From a checkpoint of a small mixture-of-experts model trained on Wikipedia: 10 layers.
Below are experts of layer 5 (counted from 0) of a mixture-of-experts language model. Rows are named router (the router's row for the expert), gate (a neuron's input weights, with its number), up (a neuron's input weights, with its number) and show model dimensions 128-191. Each number is 128 + 32 x the weight over its row's rms, rounded and kept within 0 to 255.
After each expert's rows: "mostly gets" lists some tokens that are sent to it at least half of the time. This comes from a sample of Wikipedia text that the model never trained on.

# expert 4
router [ 85 159 123  80 190  78 167 126 105 153 206 128 133  92  92 122 130 144  87 147 138 116 126 116  68  95 131 167 108 143 133 132 127  88  93 139  53 160 202 146 138 158 172 141 115  99 138 164 125  88 156 146  75 112 138 147 169 149 147 105 135 113 117  51]
gate0 [ 95  85 196 132 173 129  78 142 206 114 131 113 124 149  94 114 105  86 113 128 112  98  83 173 184 120  77  98 159 132 102 138 145 120 160 110 112 137 102 139 142 141 141 119  35 149 147  88 151 124 141 140  34 137 132 130 156 136 134 157 121 140 129 125]
up0 [114 103 125 144  76 170 112 134 132 157 156 130 148 134 159 190 129  98 108 140 122  92 131 147 157 106 173 105 149 175  84 146 115 120 153 118 104 111 158 106  46 155 126  81 172 140 126 136 109  89 121 114 101 113  87  53 140 131 165 137 109 157 113 100]
gate1 [126 102 135 169 128 106 135  99 181  91  81 129 152 183 125  84 127 143 149 136  89 104 142 118 104 160 165 163 188  95 164 142 165 108 171 138 162 168 161 127 152 139 121 157 120  83 113 116 130 127 153  77 113 106 132 135  72 170 124 137 137  79 148 106]
up1 [ 68 128 139 121 105 193 130 116 107 120 210 160 164 147 205  97 115 177 114 160 130 108 140  79 138  95 100 114  95 127 171 121 114 158 179  92 112  74  65 140 124  88 111 143 127  74 115 133 110 196 170 213 139 104 115  99 163 106 122 113  96 128 145  91]
mostly gets: " of the B", " of the S", " the B", " Front", " Exchange", " National"

# expert 31
router [129 136  92 142 138 138 124 116 161 125 147 119 124 114 136 181 157 204 163 150 142 122  89 159 145  69 181 117 134 141 149  72  97 117 146 101 156 126 131 115 154 158 130 136 116 116 142 132 154 149 167 116 166  81  98 158 142 141 158 170 146  78 151 105]
gate0 [ 92  88  84 128  98 143 102 120 142  91 131 135 124 125 111 141 129 131 188  81 134 124  94 133 120 183 169  63 131 175 110  88 174 159 165 122 131 101 128 135 140 138 108 179  81 162 141 175 121 118  67 169 126 142 144 132 141  87 157 155 138 114 151 137]
up0 [129  85  86 120  83 162 131 101 130 130 121 124 120  96 171 134 167  70 149 173 160 131 103 105 133 154 167 111 107 212 164 127 151 109 119 121  61  97 112 111 168 139 121 163 134 134  84  87 178 166 109 135 127 126 131 186 105 130 125 199 112 178 170 140]
gate1 [137  92  86 149 140 104 124 111 145 115 107 111 122 112 152 137 157 105 202 124 102 129 173  71 138  70 101 127 135  95 123  86 121 132 181 115 129 113 103 102 131 130 107 156 145  93 125 108 139 114 162 161 118 180  51 132 105 161  65 167  99 124 119 163]
up1 [ 53 152 122  96 117  81 125 106 129  85 144 163 129 108 116  80 134 120 110 138 118 144 114 134 117 195 132 149 111 140 129 145 124  79  59 139 130 152  96 175 165 138  85 134 165 143 167 172 108 127  93 163 107 194 162  98 132 142 143  82 172 141 186 144]
mostly gets: " that the", " to be", " could", " because", " that he", " how"

# expert 14
router [108 176  55  94 195 155 140 131 120 165 130 109 138 109 134 138 207 156 166 160  89 113 115 171 110  60 131 180  79 105 143 181  85  85  96 118  96 120 183  87 163 129 122 182 100 122  98 176 126 101 169 154 116 126 113 150 130 155 111 157 106  86 124  94]
gate0 [144 153 174 145 124 107  89 113 126 121 130  88  91 107 166 133 131 152 112 182 189 120 133 139 185 114 126 171 104 202 114 150 122 181 127 104 129  99 142 124 147 136 123 176 191  89  64  90 141 115 150 107 153 212  91 195 113  72 115 162 134  79 137 140]
up0 [143 131 157 166 160 110  61 114 103 176 116  91  73 161 169 180  66 110 149 185 207 109 109 130 190 138 116 124 133 141 140 153 152 102 158 126 174  91 117 116 119 108 143 166 136  85 147 108 180  70 137  81 141 199 115 165  80  99  88 120 128  41 117 143]
gate1 [106  98 146  81 134 171 167 145 115 119 143 164 122 144 137 121  58 168 166 115  96 112  74 123 170 105 138 123 143 154  78 145 115 145 121 164 100 136 123  78 152  80 140 146 115 127 190 163 162  81  98  93  75  78  95  93 145 146 141 110 109 103 160 162]
up1 [ 95 119 131 148  88  69 162 132  64 128 141 157 193 148 139 134 135 157 168 131 144 158 128 154 136  95 147 165 116  81 130 138 151 133 198 154 154 192 128 122 122 148  78  94 155  99  81 105 152 187 106 193  64 157  94 134 119 116 153 147 130 154  69  48]
mostly gets: "==", " ===", " ==", "===", "\".", "es."

# expert 30
router [103 133 136 163 182  81  88 138 150 113 194 113 140  98 150 203 176 151 115 201  69 148 123 153 106  82 157  96 118 129 219 101 152  79  63 125  92 127 116 112 106 149  85 146 127 103  90 111  85 113 181 145 145 116 128 208 135 114 147 147 136 124 141  74]
gate0 [139  94  50 184 145 153 209 130 156 122 157 157 140 172 112 129 140 137 153 121  54 127 112 182  98 119 162 110  81  93 151 136  96 123 106 112 117 147 180 115 114 156 151 100 116 147 142  99 166 148 163 122 142 124  92 138 138 114  84 101 155 158 173  87]
up0 [103 120 182 136 156  63 142 113 131  54 114 140 182 104 118 107 114  97 111 134  74 110 145 106 147 107 161  85  67 147 152 177 126 105 103 136 135 107  96  99 167 108 114 132 141 139 139 130  78 152 135 159 136 109 117  87 109 109 111 180 151 134  75 146]
gate1 [103 145 116 192 159  95 152  89 121 133 131 108 101 133 105 169 128 155  96 135 130 135 176 157 124 137 123  88  90 101 135 105 158 138 113 134  24 168 183 113 140 147 144 115 122 145 168 160 207 136 211 128 115  84  64 137 122 146 126 137 143 137 172  79]
up1 [ 74 177 120  65 152  75 138 141 117 117 164 106 109 128 159 116  97 106 123 149 107 173 102 121 124 132 105  84 156 138 144  66 132 130 148 134 121 139 136 148 136  95 172  70 179 185 146 112 150 114 119  90 141 139 150 143 119 122 174 140 131 154 135 137]
mostly gets: " Jr.", "ová", "ić", " Jones", "ović", " Singh"

# expert 3
router [109 186 108 156 167 140 126 130 116  83 197  86 110 120 189 121 184 117 143  90 110 111 118 118 150 101  94 117 145 117 159 143  87 108 104 105 106  75 112 142  80 149 106 176 129 113  75 119 159  92 171 119 130  95 148 167 106 152  98 158 189  93 156 126]
gate0 [108 108 110 122 161 132 131 159 173 135 161 126 103 171 155 101 126 116 105 163 129 124 137 155 139 139 149 116 103 170 156 120 123 167 148 136  78 132 140 174 157 152 138 123 111  82 126 138 152 181 109  92 126 127 133 118  95 155 140 136 106 163 104 125]
up0 [102 127 104 144 106 102 134 127 137 156 139  82 126 104 111 145 113 153 154 158 135 126 186  88 132  95 109 137  98 120  93 115 119 113  71 131  30 127 130 120 133  81 151 143 142  50  67 152  97  79 117 191 140 181 134 102  76  71 157  71 129 124 169  89]
gate1 [105 147 109 126 123 156 131 104 162  91 133 130 121 122 100  91 117 129 117  72 148 125 120 196 163 131 101  80 145  92 196 189 165  96 183 112 139 114 131 165 143 133 109 141 133 175  82 132 168 105 122 121 111 165 168 157 129 183 129 127 136 160 170  72]
up1 [143 139 106 138 192 140  83 186 120 125 102 108 113 114  90 115 112 142 117 112  86 159  65 190  72 123  72 116  47  88 133 153 186 193 135 184 150 115 148 145 147 146 113 160 125 142 184 156 122  89 110 127  74  94 131 144 156 154 186 111  93 136 175 125]
mostly gets: "ensis", "- Kingdom: Animalia", " Primary School", "\" | ", "- Species", "\" – "

# expert 0
router [104 150 128  79 156 120 161 106 132 132 150 147  97  43 129 169 106 161 158 137  77  93  88 169  89  74  91 121 146 112 132 134  64 127 104 139 113 114 149 129  89 116 160 167 101 107 142 110 114 132 155 113 122 101 159 178 147 147 123  98 123  96 103 129]
gate0 [120 132 117 123 174 145  99  54 138 115 140 125 104 123 171 175 144 142 104 113 132 137 125 175 196 134 138 105 130 111 147 160  37 184 160  68 137 197 125 108  85 136 135  99 123  94 141 117 152 100 104 135 124 102 151 203 132 147 125  97 100 116 104 156]
up0 [159  88  85 106  75 136 143 159  81 128 114 143 108 144 118  44 112  85 125 141 128 121 141  53 175 106 134 128 142 115 133  91 171 104 155 124 133 101 228 145 128 169 103 138 108 124 167 156 217 124 140 159  97 117 110 153 175 217  95 157 134 104 126 103]
gate1 [118 120  49 136 146 118 122 118 153 101 125 151 103  75 145  71 130 143 166 134 133 116 138  68 205 188  96  88 164  76 102 143 132 122 149 149 111 118 129 116 139 126 159 122  82  84 172 166 145 149  97 117 113 135 140 131 152 153 158 143  97 144 172  94]
up1 [113 131 140  82  92 127 123 119 161  87 124 107  65  63 166 126 103 105  71 145  89 135 105 147 179 103 127 141 161 132 164 130 124 115 131  83 154 104  87 141  60 100 103 165 181 132  86 119 116 114 125 125 148 104 129 217 150 181  91  91 126 156 121  99]
mostly gets: ", including", ") and", "), and", " such as", ", as well as", " as well as"

# expert 9
router [116 163  82  98 180 140 180  87 149 152 164 127  95  94 156 161 137 149 103 133  99 109  79 168 111 150 130 134 108 114 186 137 131  97  76 108 158 102 167 145 119 125 123 191 110  85  96 142 111  81 184 126 150 148 122 189 117 149 105 172 164  87 170 147]
gate0 [110 193 149 110 132 116 106 142 107 123 157 135 156  56  89 154 114  89 118 185 127 112 146 183  92 132 120 138 109  93 148 168  90 103  93 151 141  79 150 144 127 186 152 142 153  63 122 206 106 105  85 108 115 143 139 156 185 175 171 179 133  94 111  43]
up0 [164 125 139  69 120 179  99 151  94 115 116 156  93  92 110 120  95 116 136 109 108 118  91 151  48 150  98 104 149 141 176  67  86 120 142 138 190 168 196 121 130 177 141 148 149 145 143  95 130 105  90 157 101 167 147  96 161 173 162 139 141 125 164  85]
gate1 [ 98  95 125 150 189 102 106 167 153 139 165 186 133 129  71 157 156 114  90 143  74  46 170 187  68 128 156  88 174 120 129 137  91 108 119 156 158 109 118 148  70 147 123 126 111 156  67 135 110  97 152 132 150 115 141 165 139 154 129 105  90 117 179 126]
up1 [164  86  87 121 146 157 159 197 144 170 124 152 117  87 118  89  66 109 153 138 142 156  56 104 134  61 154 130 128 160 128 101 119 162 121 117 118  75 159  81 133 144  83 150 122  91 128  72 188 163 113 155 135 147 152 147  99 154  90 113 156 138  79 111]
mostly gets: "L |", "andidate | Votes |", " JP", "; |", "|---|---|---|---|---|", " % | ±% |"

# expert 27
router [131 152  91  98 152 119 147 118 119 183 211 120  95  94 143 129 123 125 165 119 140 117 112 106  98 111 139 142 125 147 140 114 113 129 162 104 131 144 177  85 125 123 175 165  75  84 107 158 129 168  97 104  93 124  87 137 135 172 157 162 123  43 108  99]
gate0 [144  80  73 114 119 103 137 171 103 165 158 158 183 156 104  72 124 145  36 104 136 113  88 144 118  84 159 124  79 100 126 144 131 111 116 116 152 132 156 132 131 165  99 122 118 107 153 159  90 157  77  80 121 121 131 158 126 127  97 160  73 112  89  69]
up0 [ 98 115 181  69  97 132 113  68 107  39 108 104 131 173 132 157  97 108  82 101  51 129 103 112 169 109  74 164 125 118 118 117  83 126 145 161 179  78  91 163 107 112 179 131 123 120 138 144 145 128 153 149 172 140 134 115 121 142 173 137 204 132 140 202]
gate1 [126  74 113 148  87 133 162  75 164  98 188 146  66 186  99  72 144 189 161 139 145 128 168 219 158  81 131 140 140  89 188  84 152 175 150 116  71 127 112 101 103 165 101 113  94 136 123 113 134 113  98 142 179 126 119  97  82 141 135 145 154 146  47 179]
up1 [163 126 143 116 125 144 142 133 157  84 135 106 155  93 158  88 115 111 120 128 144 164 126  92 108 159  58 154 188 119 109  44 129 103 178 140 120 144 104 108 119 132 160  91 116 181  87 124 170 141 110 148 166  66 112 174  96 131 144 117 103 157 136 114]
mostly gets: " part", " story", " The film", " evidence", " section", " program"

# expert 5
router [108 145 134 136 115 137 136 140 142 139 199 143 154 141 144 159 160 163 100 137 116  88 134 107  93 134 121 113 106 144 104 133 125 102  68 115  24 104 146 152 143 159 170 176 147 124  86 159  85 123 212 102 164 139 163 151 109 152 150 122 116 123 114 105]
gate0 [145 152 130 170 157 126 114  69 124 140 133  50 140  96 139  88  86 187 131  44 143 102 121  74 148 102 107 123 157 141 150  65 161 174 136 134 169 155 101 110  73 180 126 159 130 140  55 126 161 113  91  80  80 149 109 164 140 104 103 122 185  52 174 118]
up0 [130  42 203 110 128  60 101  97 160 156 151 113 136  83  72  92 128 206 110 149 193 124 120 107 147 144 128 140  95 120 114 119 163 186 127 136 100 178 150 161 122 104  93 152 118 140  92 144 129  96 116  87  89 113 112 101  91 136 127 115 137 115 140 144]
gate1 [109 130  81 188  81 160 148 139 145 131 121  85 143 149 162 177 154 106 172 145 155 159 128 158 157 157 149 124 166 124 207 171 150  92 179  84 115 109 113 113 167 131 121 149 165 134 101 131 182 184 121 136 113 127 134 148 152  93 202 114  94 128 123 136]
up1 [124 135 141 177 100 134 149 179 155 174 129 169  74 119 169 195 123 182 144 119 127 116 126 158 176 114 119 134 118 109 144 193 144 137 117 117 176 159 154 138 125 130  80 110 166  99 110 176 178  83 121 138 127 101 119 145  63  99  79 132  98 126 106 128]
mostly gets: " Life", " You", "ра", "in'", " Dream", " Don't"

# expert 18
router [ 48 146 121 159 146 104 106 129 138 106 201 137  93  93 186 126 144 160 155 136 117 105  81 162 145 155 118 117 161 129 158 109  86 106  99 157  80 173 151 157  94 149 160 140 110  99  94 186 141  87 177 131  97  95 112 158 114 197 157 144 145  95 201 115]
gate0 [106  73  89  78 112 129  56 128  71 122 133  98 105 143 130  97 105  81 159 130 112 130  66  81 169 105 154 124 117  66  66 107 115 201 126 130  71 137 123 117 157 129 139  99 116 142  80 153 110 111 100 143 103 120 106 183  47  53  69 148 106 143  83  54]
up0 [123 152 140  69 115 125 141  84  91 173 157 148  72 124 134 153 114 117 117 125  70 137 139 180  84 154 143 120 156 112 104 116  77  94 110 148 141 147 118 165  90 132 132 118 108 170 110 172 177 190 134 109  64 138 153 144 155 158 124 210 136 111 173 107]
gate1 [ 99  85 127 152 109 100 108 102 115 142 170  93 106 116 108  63 142  83 135 181 145 119 133 144 157 119 163 117 166 143 101 178 166 145 174 128 110 139 132 149 145  71  67 115  81 150  53 138  63 128 140 113 133 102 154  73  93 119 150 168 147 139 156  54]
up1 [130  46 185 125 143 122 149 108 159 149 108 145 134  99 120 139 155 102 189 191 160 175 119 150 134 167 165  95 190 101 182 154 134 116 186 124 107 146  84  91 133  88  84 121 100 127 115 149  78 162 209 121 146  89 147 128 138 114 146 137 153 196 182 119]
mostly gets: " |  | −", "; ", " | ", "- Height: ", " years, ", "0"

# expert 29
router [144 182  80 216 160 102 150 119 175 120 144  64  97 117 128 132 139 167 119 125  84  92 106 165 102  94 133 185  96 144 122 142 115 114 108  85 117 125 160  66 117 116 139 152 116 123 114 153 114 144 151 129 122  61 116 150 108 117 162 120 117  74 150 124]
gate0 [118 187 126 154 151 123 143  66  93  91 103 103 108  62 202 107 164 143 148 128 122  89 152 135  83 133 112 216 107 109 140 123 151 117  66 141  77 152 135 164 112 106 194 114 139  75 142 103 177 163 137 124 130 151 102 153 113 133 129 134 132 113 148 126]
up0 [153 136 177 103 117 133 155  64  85  91 103 138 102 117 122 171 128 135 115 117  47  92 152  97 121 144  99 127 175 173 115 104 148 105 106 128 125 221 122 138 104 122 190 176  82  67 112 104 130 138  52 105 121 110  73  61 109  90 136 143 123 100 157 128]
gate1 [126 162 158 169 156  97  93 105 113  81 110  68 152 182  83 109  96 155  81  89 120 153 143  41 182 138 181 118 129  75 125 139 105 136 160 108 121 159 101 138  69 120 143 131 149 124 139 107  98  91 155 113 194 129 141 140 102 148 132 111 187 166 141 153]
up1 [ 70 157 151 211 131 123  79 137 137  93 108  67 156 194 122 134 119  70  85  97  83 135 116 104 149 120 140  70 153  83 114 105 118 108 133  95 104 139 102 167 120 125  92 136 128 136 119 121 147  85 164 184 177 146  50 135 112  82 152 108  93 109 184 139]
mostly gets: ", which", " began", " wrote", ", who", " tells", " ret"

# expert 22
router [122 175 112 156 147  73 156 125 164 146 198  97 126  62 150 166 185 167 169 165  92 127  78 127 114 130 151 173 133 157 192 129 133 135 104 105 126  94 119 127  90 120 153 214 125  78 109 154 138 123 161 150 127 116  81 145 124 166 121 198 199  96 108 122]
gate0 [123 123 150 111 124 201 135  88 127 182  99 156 121 134 101 114 172  99 147 119 109 115 151 113  94 186  95 123 154 173  70 108 100 130 136 105 121 157  98  98  88 159 155  84 118 113 136 106 148 141 111 142 186 144 114 113 169 131 120 137  76 107  98 149]
up0 [108 173 148 123 138 156 141 125 176 111 142 152 152 106 142 140 119 215  94  79 114 122 117 114 167  29 164 110 130 172 131 109 102 116 157 174 114 106 141  78 151 156 118 164 108 178 135 148 120 117  90 142  51  60 159 164 130 178 157 111 161 155 136  87]
gate1 [ 68 106 144  44 162 105 123 189  90 142 128 125 141 171 159  57 102 120 174 131 101 133 145 105 109 167 132 163 200  86  87 159 135 105 172 130 136 121 167 106 166 105  72 135  50 157 188 138 107  78  93 164 114 140 126 104 127  86  66 153 135 148 146 107]
up1 [ 88 158 107  83 154 113 130  51 135 155 143 198 109 123  52 133 130 127 124  98 133 121 167  98  64 136 161 115 102 138 109 138 102 138  99 132 149 124 134 109  66 164 159 115 175 103  95 141 181 125 125 153 188 116 147 150 103 121 117 118 130 115 141  98]
mostly gets: " | — |", "\" |", " | USA", " | J", " | ITA", "\" | "

# expert 20
router [ 80 123  96 128 132 117 100 132 139 131 156 102 153 102 157  91 151 157 124 128 137 135 110 102 134 156 105 140 108 133 132 106 104 118 128  53 147 166 135  70  98 152 136 169  92  59 120 119 165 122 177 129 131  97 155 142 144 160 111  97 168  90 164 158]
gate0 [136 148  88  71 103  70 143 152 113 132 150 113 171 153 134 107 168 115  94 139 115 125 106 160 129 105  60 149 109 131 151 113 166  79 105 134 131 140 111  93 117 144 126 156 122 117 166 161 169 126 201 128 123 146 160  70 123 177 183 178 137 144 130 183]
up0 [ 94 136 144 106 127  78 157  56 147  90  92  97 102 120 143 136 165  94 141 161  89 132 172 134 161 159 123 145 116 125 133 141 156  56 154 161 154  84 148  93 102 172 123 107 143 158 121 149 157 151 139  98 125 215 146 156 122 130  60 158 117 142  34 126]
gate1 [151 101  66  91 179 163 116 167  54 112  89  76 150 144 179 103 177 113 140 212 164  88 141  97 158 102 119 173 118 129 160 160  73 113  88 132 111 180 189  93 133 108 131 146 143 167 132  88 127 163 146 102 144 129 183 162 155 144 140 155 133 114  90 104]
up1 [148 173 122 146 102 112 119  94 185 121  87 167 116 152  95 134 107  54 129 148 106 134 106  38  95  90 176 132  53 154  86 166  97  63 156 125 148  83 145 135  61 103 106  97 196 143  80 100 163 135 142 161 110 127 117 118  92 132 197 135 112 132 184 142]
mostly gets: " mon", "-g", " cur", " emb", " sp", "-p"

# expert 13
router [ 96 120  81 171 116 167 158 133 140 125 144 135 144  70 112 120 209 179 168 158 105 174 174 135  88 124 113 147 104  94 150 160 105  85  93  86  58 147 135 154 135 159 136 148 123 113 110 184  97 146 143 142 143 160 150 134 185 131 111 139 122  76 113 101]
gate0 [124 107 150 136 101 160 150  88 138 154 130 130  90 108 153 175 196 112 141  81 122  83 195 163 137 149 104 147  97 115 119 132  67 105 138 132 153 167 148  96 145 129 178 123 150  92 111  66 159 138 158  97  99 128 133 175 126 109 128 164 136  97 155 196]
up0 [124 128 113 104  80 101 100  63 129 136 103 112 146 135 166 157 137 107 129  72 199 135 176  77 105 146 130 114  61 108 193 204  77 116 180 140 153 122 121 142 142 185 194 113 123 113 127 133  74 137 123  76 158 165 111 151 133 111 131 155 114 104 113 179]
gate1 [139 156 184 111 130 136 104  77 141 134  93 193  87 127 141  97 136 178 166 153 147 149 163 147 146 163 188 139  83 118 108 142 104 133 105  96 143 159 148 162 100 172 133 110 157 128 121  96 100 152 160  77 113 185 148 130 125  99 155 114 158  81  92 164]
up1 [122 178  85 138 130  26 152 133 120 156 127 151  88  79 174  69 146  98  73 151 131 145  88 171  77 147 112 133 182 121  96 151 191 107 186 159 116 147  98 116 100  94 172  87 156 147 121 116 156 114 125 135 107 117  98 142 104 146 206  93 115 140 188  95]
mostly gets: " won the", " league", " winning", " won", " Premier League", " Cup"

# expert 16
router [104 139  83 117 172 135  79 159 119 145 165 128 114  89 112 181 123 147 138 153  97 113 148 147 100 128 107  92 146 127 135 154 118 113 135 120  63 106 154 131 103  99 112 161  70 124  97 107 114 116 187  76 166 138 136 123  91 106 141 171 114  65 208  81]
gate0 [ 98 138 127 171 117 107 135 131 198 164 159 139 209 122 174 145 161 189 122 144 116  99  48 120 111 132 106 154 129 117 138 166  78 114 105 116  87 168 144 119 149 174 124 105 176  95 113 169 107 138  86 165 174 144 141 132 120 138 138 122 143 109  36  78]
up0 [217 128 183 158 111 123 114 121 117 125 121 118  87 170 132  94 136 189 176 175 186 134 132 124 154 140 124 122 101 135 150 154 150 126 110  95 140 151 110 168 137  82  98 118 114 130 150  66  44  97 191 134 121  89 201 154 143 108  80 118  90 129  92 142]
gate1 [133 108 157 110 114 122  88 136  69 166 111 122  66 172 102 112 120 104 124 116 149 187 131 143  87 169 111 117 167 100 172 163 108 125 155 101 161 146 102 190 130 117 118 133 108 146 137 116  75 124 126  95 112 152 161 117 164 153  57 108 184 125 143 130]
up1 [174 135 186 157 166  53  98 110 174  97 132 124 139  97  91 149 175  92  93 154 103 145 126 193 144 120 152 135 124 139 101  97 133 176  80 169 152 120 147 110 118  91 105  84  71  85 127 130  58 161 129 145 125 158 123  95  83 102  78 125 169 117 165  80]
mostly gets: " and", " and s", " and L", "ers and", " and B", " or"

# expert 2
router [ 84 181 141  93 135 105 112 139 135 172 160 161  90  79 149 136 120 149 131 149 104 174 163 142 116 115 125 144 115 102 137 129 117  69  96  98  93 166 159 115 103 173 133 169 127  63  71 164  97 100 115  95 127 141 116 124 146 160 182 106 173 122 117 118]
gate0 [112  93 114  94 160  56  86 148 151 143 125 105 149 174 186 123 118 167 121 150 127 104  89  98  69 136  60 190 151 144 130 147 151  88 138 143 110 179 157 192 107 162 163 108 103 137 105 153 145 128 128 131 121 107 182 155 155  75 109 107 127  26 166  95]
up0 [ 94 112 158 174 160 104 137 123 110 129 145 123 133 144 189 112 129  70 104 133 144 149  82  76 153 150 174 175 147 173 147 136 120 109 141 207 146 134 117 127 120 101  86 141 100 105 114 169  91 111  86 104 125 112 163 113 164 166 107 154 190 137 100 181]
gate1 [235 147 171 175 177 104 125 127 120 160 141 173  94 116 113  86 154  60 150 107 173 128  92  94  93 112 122 127  99  76 176 147 120 156 116 113  65 186 143  90 184  62 112 113 137 145 105 129 104 101 162  99 188  41 152 106 120 143  69  97 122 126 114 168]
up1 [ 89 127 112 177 172 119 132 151  96  96 115  65 151 154 179 155  62 133 149 106 145 155 141 123 103 125 111 135 145 102 134 179 113 116 150 150 129  82  93 102  79 187 145  96 103 141 149 169 141 112 153 170 206 144 141 111  78 136  73 197 133 115  81 108]
mostly gets: " degree", " soldiers", " professor", " students", "- Education:", " graduated"

# expert 21
router [116 140 120 168 136 103 142 153 163 122 177 156 149 127 194 198 174 125 183 162  91 121 113 120  97  79 138 135 137  97 140 148  98  90  85 121  73 109 113 146 134 119 125 166 139  83 125 189  68 100 160  96 157 177 157 142 155 121 120 174 122 120 122 146]
gate0 [101 112 118 104 151  98 156  97 126 160 118  94 114 119  83 147 114  77 112 136 172 136 113  83 161 144 101 189 124  69 108  95 195 115 141 181 137 190 113 164 153  80 142  80 151 128 103 169  72 150  90 182 104 149  94  81 134  55 138 150 185 128 101  81]
up0 [ 79 117 161 120 132 146 122 133 138 101 118 167  73 143 163 123 131 144 166  60 122  93 140 162 155 150 141 143 117 123 130 150 125 158 173 135 147 117  96 128 128 176 132 124 111  87  70 162  68 109  93 158 100  93 134 114 136 108 146 138 141 166 126 112]
gate1 [152 133 108 197 118  98 171  74 141 128 126 120 131 141 183 148  89 101 165 151  81 119  73 157 140 103  72 131 125  87 140 135  72 137 128  99 137 133 122 112 155  96  67  86 119 119 132  62 150 129 162  31 159 168 136 106 156 161 150 144  98  85 181 159]
up1 [158 132  93 136 122 144 174  77 120 138  61 133 174 150  90 109  91 150 119 132 150 134 191 110 110 131 189 174  72  56 197 139 123 102 162 131 153  90 211 127 131 134 118 127 147 117 101 132 101 114 120 121 121 105 146  76  97  92 128  97  98 138 106 106]
mostly gets: " Jimmy", " JP", " Orlando", "R ", " Andy", " Josh"

# expert 26
router [ 75 153  85 151 147 122 128 119 161  88 188 164 114 135 131 115 107 139 184 188 166 147 150 158 124 115 109 101 127 123 118 131 107  58 141 119 113 154 127 116  84  92 188 175 139  88 116 111 101  95 111 151  99 168  88 147 179  95 146 193  94  92 124  85]
gate0 [151  95 130 110 147 110 129 123 161 169 109 190 113  62 135 128 120 144 143 143 154 114 135 180 173 144 120 121 119 167 129  95 131 100 150 211  96  76 128 110 104  79 129 158 135 104 129 139 156 163 132 144  80 163 107 166  80 145  84 194 117 110  90 108]
up0 [123 146 141 137 141 148 110 155 104 125 170 117  90 116 130 134 164 162 156  99 110 157 141  95 108 120 110 151 160 125 155 145 105 152 134 115 138 164 163 137  77 156  68 117 157 179 138 113  52 115 144 119 212  95 178  77 180 103 158 106 127 141 133 170]
gate1 [ 85 115 141  65 125  85 161 117 116 168 138 125 129  89 155 149 100 181  91 138 113 111 115 123 118  66 166 153 115  85 152 140 129 227 203 141 122  87 167 140 170 132 101 171 111 147 221  87 167 147 179 109 102  81  90 109  72 124 168 115 170 105 117 142]
up1 [ 53 106 140  86 119 142  66 144 157 139 131 164 111 122 132  91 133 142 213 121 120  94  99 116 195 122 168  77 195  79 112 111  97 174 140 144  66 185 150 109 116 114 162  96  59  84 137 153 169 121  97  26  81 126 108  97 177 164 138 137  79  89 142 140]
mostly gets: "°N ", "%", "| Turnout", "| Total votes", "| Total", " household"

# expert 28
router [ 60 185  91  91 140 168 171  99 138 128 135  99 129 143 201  99 182 156  97 128 170 140 143 161 132 132 148 111 132  90 124 155 119  99 133 131 114 144 192 147 129 127 175 156 133 142  78 116 182 108 140 113 102 101 141 185 161  98 169 157 155  92 143  86]
gate0 [177 161 126 190 114 121 147 181 115 192 109 151 105 139 228 135  99 106 107 143  80 138 137 173 163 172 153  93  78  95 196 105 116 111 123 172  90 133 134 108 161 117 124 168  90 121 149 118 158 106 138  90 116 132 109  94 136 124 168 125 108 145 103 211]
up0 [ 65 114  68 160 111 131 142 175 112 176 142 112 127 107 157 157 191 108  78  73 116 146 127  85 133 154  81 107 117 122  95 137 124 106 175 131 110 159 169 144  53 139 161 104 154  99 142 119 112 116 136 143 120 128 134 190 175 148 146  57 157 147 167  79]
gate1 [149 143  56  91 117 119 148  84 112 142 162 199 186 107 202 155 125 114 200  88  93 146 118 147  89 134  85 110 138 128 133 136 122 123 212 132 106  41 130 137  96 122 103 150 104 153  89 121 143 131 165  97  81 137 153 167  91 143 175 104 163  61 126 169]
up1 [104 120 182 151 154 207 116 144 116 129 136 104 107  86 142 127 183 145  88 167 140 119  88 113 138 122 164 150 118  89 142 141 161 147 109 127 174 136 126 138 125  28 100 117 121 120 122 167 142 107  79 149 148 138  70  93  80  83 104 142  96 118 193 138]
mostly gets: " from ", " June ", " to ", " on ", " between ", " until "

# expert 19
router [111 169 124 131 194 169 151 130 166 127 208 135 155  97 127 122 183 161 154 176  79 135 105 169 121  73 156 142 133 128 180 108 156  85  77 148  94 127 180  79 138 134 121 180 112 150 132 161  97  71 139 147 138  86 149 159 145 131 114 198 106 129 129 117]
gate0 [137 112 152 120  91 181 152 129 148 160 109 105 152 169 131  84 135  95  87  79 102 123 108 120 149 165 151 134 116 167 101 171 149  98 163  81  74 127 121 191 137 123  85 160 113  85 123 137 117 189  90 128 125  96  90 116 106 112 138 153  84 152 116 103]
up0 [134  97 131 119 153 166 137 120 106 156 126 112  94 171 133 171 184 108 160 159 193 136  87 130  88 135 188  58 113 117  95 184 109 169  71 126  98 156 107 153  97 120 135 205 175 122 147 107 147 129 132 122  83  72 113 138 139  85 140  73 151 177 107  84]
gate1 [139 106 146  77 173  72 128  97 122 122 112 111 125  97 124 109 103 169 122  84 114 125 109  75 138 129  91 109 135 146 127 140 106 164 104 108 148 102  78  89  69  82 115 145 116 132  80 132  55 191 158 137  70 143 151 135  83 104  84 142 126 103  69  76]
up1 [104 102 100 169  95 127 169 116 130 182  39  76 152 161 106  91 115 153 109 111 147 101 119 124 129  84  81 123 162 145  63  91 134 108 105 100 106 105 158 135 125 103 102  68 140 120  78 113 130 153 123 111 141 114  96 157 148 102 127  38 176 112 148 184]
mostly gets: "onnie", " Taylor", " Johnson", " McC", " Carter", " Thomas"